Experts of a small language model: a variant of Adam for the experts.
Below are experts of layer 3 (counted from 0) of a mixture-of-experts language model. Rows are named gate (a neuron's input weights, with its number), up (a neuron's input weights, with its number), down (a neuron's output weights, with its number) and show model dimensions 64-127. Each number is 128 + 32 x the weight over its row's rms, rounded and kept within 0 to 255.
Before each expert's rows: "comes before" lists some tokens at least twice as common just after its tokens as in all text. This comes from a sample of Wikipedia text that the model never trained on. Tokens count by the router's weight.

# expert 48
comes before: "|", "-", " household", " population", " age", " were"
gate0 [ 65 105 175 110 149  96 113 130 159 112 128 155 127 133 180  98 102 153 120  72  97  74 111 132  84 164 182 119 115 174 152 104 124 133  81 162 105  73 127 127  79 105 130  76 139 151  75 113  90 195 136 170 145 112 114 151 134 122 129 162 213 220 112 134]
up0 [147 154 146 141 113 206 109 128 114 141 136 168  96 121 137 173 159 106 156 201 120 147 194 128 133 105 111 156  97  92 119 116 172 151 143 131 145 197  93 146 151 181 137 156 153 178 188 148 111 141 107 113  85 110 128  90 158 193  25 138 116 103 125  90]
down0 [104 192 152 111  94 174 187 135 109  93 131 117 151 155  88 142 132 129 117  84 198 118 152 114 133 135 186  86 126 123 151 141 184 103 129  73  90  39 110 121 174 152 118 165 101 135 173 162 123 117 177 154 126 134 156  98 184 117 160 111  96 152 135 148]
gate1 [124 140 187 112 117 117 170 138 212 103 126 108 157  47 133  91  88 109 139 129 128 130 120 101 158 111 148 171 138 163 148  89 125  99 142 121 100 112 119 134 101 146 122 109 103 127 143  88 126 162  82 113 145 148 152  81 159 141 155 183 126 105 151 148]
up1 [125 113  67 151 147 149 110 162  91 153 132 154 106 184 132 191 135 127 125  87 130 118 185 164  97 134 112  89 164 109  86 191 141 152 144 131 148 180 131 107 150 110 120 158 183 109 136 148 110 120 169 167 150 132  87 172 113 146 121  82 103 137 110 154]
down1 [102 129 138 159 162 181 138 148 182 149  36 156 105  80 160 139 106 112 167 123 114 157  48 138 113 149  76 108  52 124 151 166 174 145 109  96 135 106 123 149 134 155 113 125 132 153 202 130 152 105 137  84 159 130 134 141 150 167 174 122 168 151 118  92]
gate2 [169  92 121 136 126 141 128  94 148 175 124 122 144 130 166  75 112 115  83 137 132 131 126 106 128 176 121 199 121 180 140 178 104 124  89  90 134  15 175 151 114 157 148 161 118 148 130 109 154 136 141 115 177 198 112 135  93 138 114 129 155 102 126 125]
up2 [176 117 129 176 107 121 139  75 109 155 162 107 136 101 109 121 118 116  68 124 106 149 169 116  94  93 159 132 173 135 128 129 171 138 102 131 129  62 132 165  66 140 175  79 152 126 146 104 107 210 111  45  80 201 147  80 121 158  82 138 112 134 109 112]
down2 [132 135 131 142 102 123 100 127 155 139 129  82 141 206 166 123 112 135 139 112 111 153 159  93 107 153  92 107  40 128  75  66 116 122 121  41 123  77 115 146 124 125 107 176 116 165 117 170 181  95 191 134 124 124 109 127 136 130 155 158 183  75 139 163]
gate3 [182 134 123 133 103 162  74  52 136  84 132 203 181 163 168  80 125 123  79 167  80 124 136 122  94 108 110 172 154 128 114 125 157 110  96 147 192 136 143  94 113 109 105 124 126 229 148  88 119 128 158  93  85  90 176 116 195 164 119 143 164  99 116  65]
up3 [ 84 125 138 114 146 126 172 255 130 179 119 117 105 127  84 113 134 142 172 143 113 106 106 150 151 154 171  96 116  66 153 116  58 162  89 110  85 150 155 204 170 158 168 117 104  49 117 160 129 126  84 121 103 179 134 107  99 105 129 139 130 185 112 175]
down3 [135  98 116 121 208 107 128 146 133 111 127 147 124 164 144 120 130 148  53 128 148 109 160  88 138 187 139 105 173 169 152 207 156 121 161  57  95 130 174 159 170  96 100 120 180 152 109 169 114  95 125 131 152 155 134 126 121  83  89 129 170 105 141 138]
gate4 [107 204 107 108 187 169 131 116 162 175 166 107  87 140 116  72 154 136 119 118  72 112 160 115 143 152  81 157  97 120 151 194 126 105 187 178 134 118 169 104 118 162 125 150 129 129  99 136 150 121  72 147 115 146 145 117 133 138 119 126 130 139 101  79]
up4 [122 183 130 155 207 178 129 181 146 102 167 102 116 144 139  90 153 145 109 104  83 118 138 114 139 141 115 169 182 162 128 186 108 123 171 135 172 115 211 152 166 187 140 130 144 122 130 121 144 118 154 119 123 116 152  87 104 153 112 156 101 123 135 130]
down4 [ 94 159 134 151 166 129 106  83 138 211 137 116 115  84 147  87 141 105 125 125 116 152 114 125 147 117  59 138  97 120 118  88 100 110 158 129 129 101 137 127 139 139 179 144 111  76  80 199 115 123 152 142 161 161 183  92 188 187 126 129 183 107  52 141]

# expert 25
comes before: " |", "1", "3", "8", "7", "5"
gate0 [ 97  88  95 162 135 137  81 183 144 116 130 117 100 110 113 164 117  97 118  72 132  68 121 115 172 158  81 170 116  88  80 108  98 148  98 107 136 112 150 140 131 123 100 197 104 181 148 149 119 128 144 165 126 107 111 112 120 118 137 126 142 114 116 137]
up0 [199 164 150 114  93 117 182  30 120 108 113 108 165 160 141 113 129 115 133 167 121 191 138 142  74  99 142 162 138 167 119 127 157 127  92 144 112 139  93 129  96 157 122  92 138 126 126 134 159 105  84  93 118 117 142 130 112  99 119  99 136 126 134 127]
down0 [137 108 129 159 145 170 141 206 157 123 110 112  91 137 100 172 118  98 119 200 104 109 176 121 118 101 174  99 170 168 139 125 135 142 163   0 144 160 108 137 154 133 125 142 125 154  93 116 149 193 100 136 101 122 126 169 124 149 148 160  99 145 150 168]
gate1 [174  69 131 178  87 128 114 124  99 155 155 111 139 182  68 169 118 185 117  98  73 119 181 154 154 130 104 171 117 115 106  83 105 155 198 148 108  82 188 155 152 101 164 116 138 138 117 163 122 151 161 130 118 130 105 129 141 115 178 123 118 160  94  91]
up1 [177  89 125 162  94 144 107 126 120 143 159 127 161 137  98 200 105 169 142 100  97 137 186 146 177  79  93 175 145 132  97  86 116 160 192 146  86  77 171 162 158  66 156 119 138 125 137 186 114 121 150 133 156 156 119 141 135 120 181 107 157 122  97 118]
down1 [159 149  69 125  91 114 184 154 164 149 131 146  77 176 124 100 142 145 130 162  82 135 152 117 129 141 198  94 114  94  92 120 135  50 173 134  39 134 106 169 154 135 167 153  71 157 138 120 174 142 132 127 125  94  81 126 196 122 123 114 194 143 112  93]
gate2 [ 86  83 168 168 182 123 137 139  92 154 152  70 110 138 140 122 167  79  69 131 135 151  59 107 159 113  77 140 167 123 119  56 113 119 126 166 142  70 145  98 163 146  99 106  84 170 171  76 176 152  77 149 171 119 146 159 139 152 101 174 134 136 106 152]
up2 [124 154 157 144 138 136  96 127 123 115 195 158 108 129 108 114 127 131  91  90 137 132 108  82 138 114 144 124 106 125 114 130 128 123 145 100 153 148  66 138 164  85 131 139  86 113 142 147 134 108 202 102  76 116 125 207 183 133 106 165 114 101  53 111]
down2 [126 189 117 105 158  62  64 168 151 146 137  94 172 136 147 107 105 100 102 165 121 187 151 147 119 129 149 159 150 125 140 146 126 146 156 147  85 144 114 152  93 118  87 142 129 107 219 158 100 100 140  87  87 101 145 157 196 154  72 129 148 164 129 116]
gate3 [194 110 101  94  91  62  80 156 199 147 168  86 112  87 200 121 130 122 105 132  77 106 116 163 103 148 100 123 114 155 150 159 180 184 113 124 117 158 186 155 143 154 101 122 103 136 164 181 160 147  95 128 182 159 119 142 108  90 137 120 112 146 153 134]
up3 [135  89 136 116  87  89  66 131 202 135 130 112 133  88 204 127 101 155 108 120  96  97 129 127  99 149 110 111 188 139 180 144 165 182 139 108 109 134 158 171 170 187 131 153  97  86 205 178 154 147 128 130 190 168 138 149 107 100 128 124  89 112 155 117]
down3 [ 76 131 190  95 129 123  69 137 154 160 161 190 145 102 111 162 155 173 131 143 121  70 161 156 102 163 130 138 130 154 106 114 101 173  53 147 110 139 132  90 128 135 140 162  83 159 203 115 134  78 103 112 108 111 147 108 109 151 153 116 122 149 176 158]
gate4 [117 169  77 130 114 131  99  67 145 149 142 154 136 109 112 121 128 164 183 109 122 147 133 155  87 129  96 106  87 129 197  50  80 136 126 116 135 103  96  36 156 139 116 171  62 114 160 167 110 127 135 124  92 109 110 180 113 179 141 126  99 125 103 159]
up4 [149  96 176 159 123 107 189 225 111 136  85 104  95 148 134 117 106 100  82 115 161 110 111  85 156 143 152 160 186 127  49 161 143 153 107 106 112 115 176 173 110 150 113 120 175  93 116  75 191 158 166 117 167 145 131 146 135 123 110 176 156 127 141 113]
down4 [121 156 149 204 180  98  87 100 148 106 143 138 195  78 129  81 111  65 110 126 102 136  74 106 126 141 132 139  62 112 112 125 137 155 161  58 147 139 169 145 114  87  84 162  63 140 120 161 159  84 125 152 104  39 102  82  96 166 118 167 100 122 152 120]

# expert 34
comes before: " |", "1", "7", "3", "6", "5"
gate0 [117  97 111 136 155 142 148 108  92 184  97 104 126 172 130 110 120 104 137 176 206 104 155  92 119  80 137  91 124 166 205 131 161 146 154 173 130 120 130  84  88 174  97  99 110 108  82  83 157  93  80 126 123 119 123 109  81 109 186 123 164 114 164 116]
up0 [140 132 167  95 117  96  96 155 162  99 145 154 117 106 139 169 141 159 107  79  77 134 130 148 145 174 129 154 142  94  75 101  98 138 102 103 112 121 138 187 180  85 161 157 155 129 162 186 111 168 164  95 141 126 105 156 167 125  42 131  89 130  96 142]
down0 [143  97 124 178  98  94 102  96 187 145 109 212 123 138 130 151 112 121 127 137  77 174 159 155 176 138 151 110 194 133  84  78 102 136 154 118 136 111 119 193  77 125 102 156 166  99 152 159 121 144 188 113  82 163 139 144  75 152  90 132  88 118 119 133]
gate1 [135 132 118 103 157  96 169  56 120 220 163  88 124 101 109 100 122  80 201 139 134 161  99 156  83 146 171  95  78 125 138 145 150 133 129 126 133  93  73 109 131 106 147 177 139 161 158 174  92 112 131 145 138 111 157 152 159 164 125  94  67 106 100 166]
up1 [132 151 125  94 164 106 152  76 127 212 160 109 132  64 111 127 153  96 190 142 117 121 139 115  96 143 160  93  83 178 140 174 187 120  72 103 123  53  59 128 138  80 138 135 151 143 171 168 137 128 129 160 120 113 150 129 166 153 141  91  87 124 132 147]
down1 [130 110 157 150 129 132 147  96 138 143 121 123 146 165 129 167  97 122  74 111  95  98 154 169 100 179 168 117 119 132 130 109 104 127  97 255 148 135 108 111 118 107 113 108 152 118 106 118 107 118 124 101 153 120 114 113 180 142 133 116 164 223 125 123]
gate2 [196 127 189 112 120 220 150 105 141 147 138 101 105  82  62  91 124 143 159  83 150 100 128 104  95 126 115 168 113 106  82 124  92 184  79 103 159 154 107 105 102 163 142 124 115 106 102  94 120 101 138 132 137 141 104 116 158 137  94 151 177 113 158 165]
up2 [187  83 181 103 121 194 158 107 104 120 148 108 101  97  90 117  97 165 167  95 127 118 105 116 112 124 109 159 110 104  96 116  67 130  68 136 142 169 128 117  42 142 124 150 153 131 120  65 138 136 127 147 156 139 107 108 148 109 116 108 138 159 119 191]
down2 [116  52 166  50 137 117 125  95 116 129 105 117 171 136 118 132 102 131 145  74 141 148 153 155 128 138 137 101  79 133  91 129 155 140  98 182  89  91  92 115  94  81 140 113  86 126 110  95 123  89 128 133 110  90 152 150 133 128 154 108 170 154 147  81]
gate3 [ 86 112  73  79 148  87 209 164 101 111 165 104 115 108  90 157 157 137 126 108 117 154 101  84 166 159 196 125 127 149 121 117 158 206 155 100 146 190 101 124  92 123 113 109  89 111  85  76 119 128 108 133 171 128 119 153 137 215 127 106 135 141 139 139]
up3 [ 93 114 174 145 152 127 123 170 120 105 172  98  94 158 141 117  63  65 135 138 149 153 103 125 123 110  90 131 101 117 134 152 124  84 127 142 125 124 186 148 155 134 121 138  91 112 166 199 135 136 109 106  87 131 109 175 141 120  99 131 123 129 147 137]
down3 [111 150 182  86  72 105 146 181 196 163 156 155 129 115 160 139 153  92 106 136 149 120 190  88 124 122  59 162  93 103 154 139 141 179 134 111 132 114 136 109 115  97 131 151 140 140 131 120 129 156  79  68 140 201 118 111 149 128 136 139 167  77 141 103]
gate4 [114 113 121 115  92 118 135 104 144 114 148  97 129 129  80 131 135  74 139  85  52 101 156 109 187 117  35 128  73 180 160 134 134  85 137 137 143 145 110  54 120 104  94 107 132  98 173 161  62 147  84 116  92 172  71 131 147 147 119 107 132  79 137 103]
up4 [194 137 115  55  35 124 145 141 156 184 123  89 129 162 122 159 133 150 120 141 162 172 112 120 124 125 159 140  85 108 114 103 179 143 160 170 117  85 155 186 124  90 143 104 128 122 134 146 117  67 213 159 124 105 129 123 125 112 175 134 126 170 123 144]
down4 [ 90 142 100 191  94 173 156 138 161  83  85 101 138 120 102 129 135 159  84 198 147 112 106 158  92  72  75 124 145 121 204 128 122 115 157  47 151 179 109 144 143 148 123 170 151  88 179 131 134 116 102  53 118 115 131 183  61 178 103 132 183 100 129 161]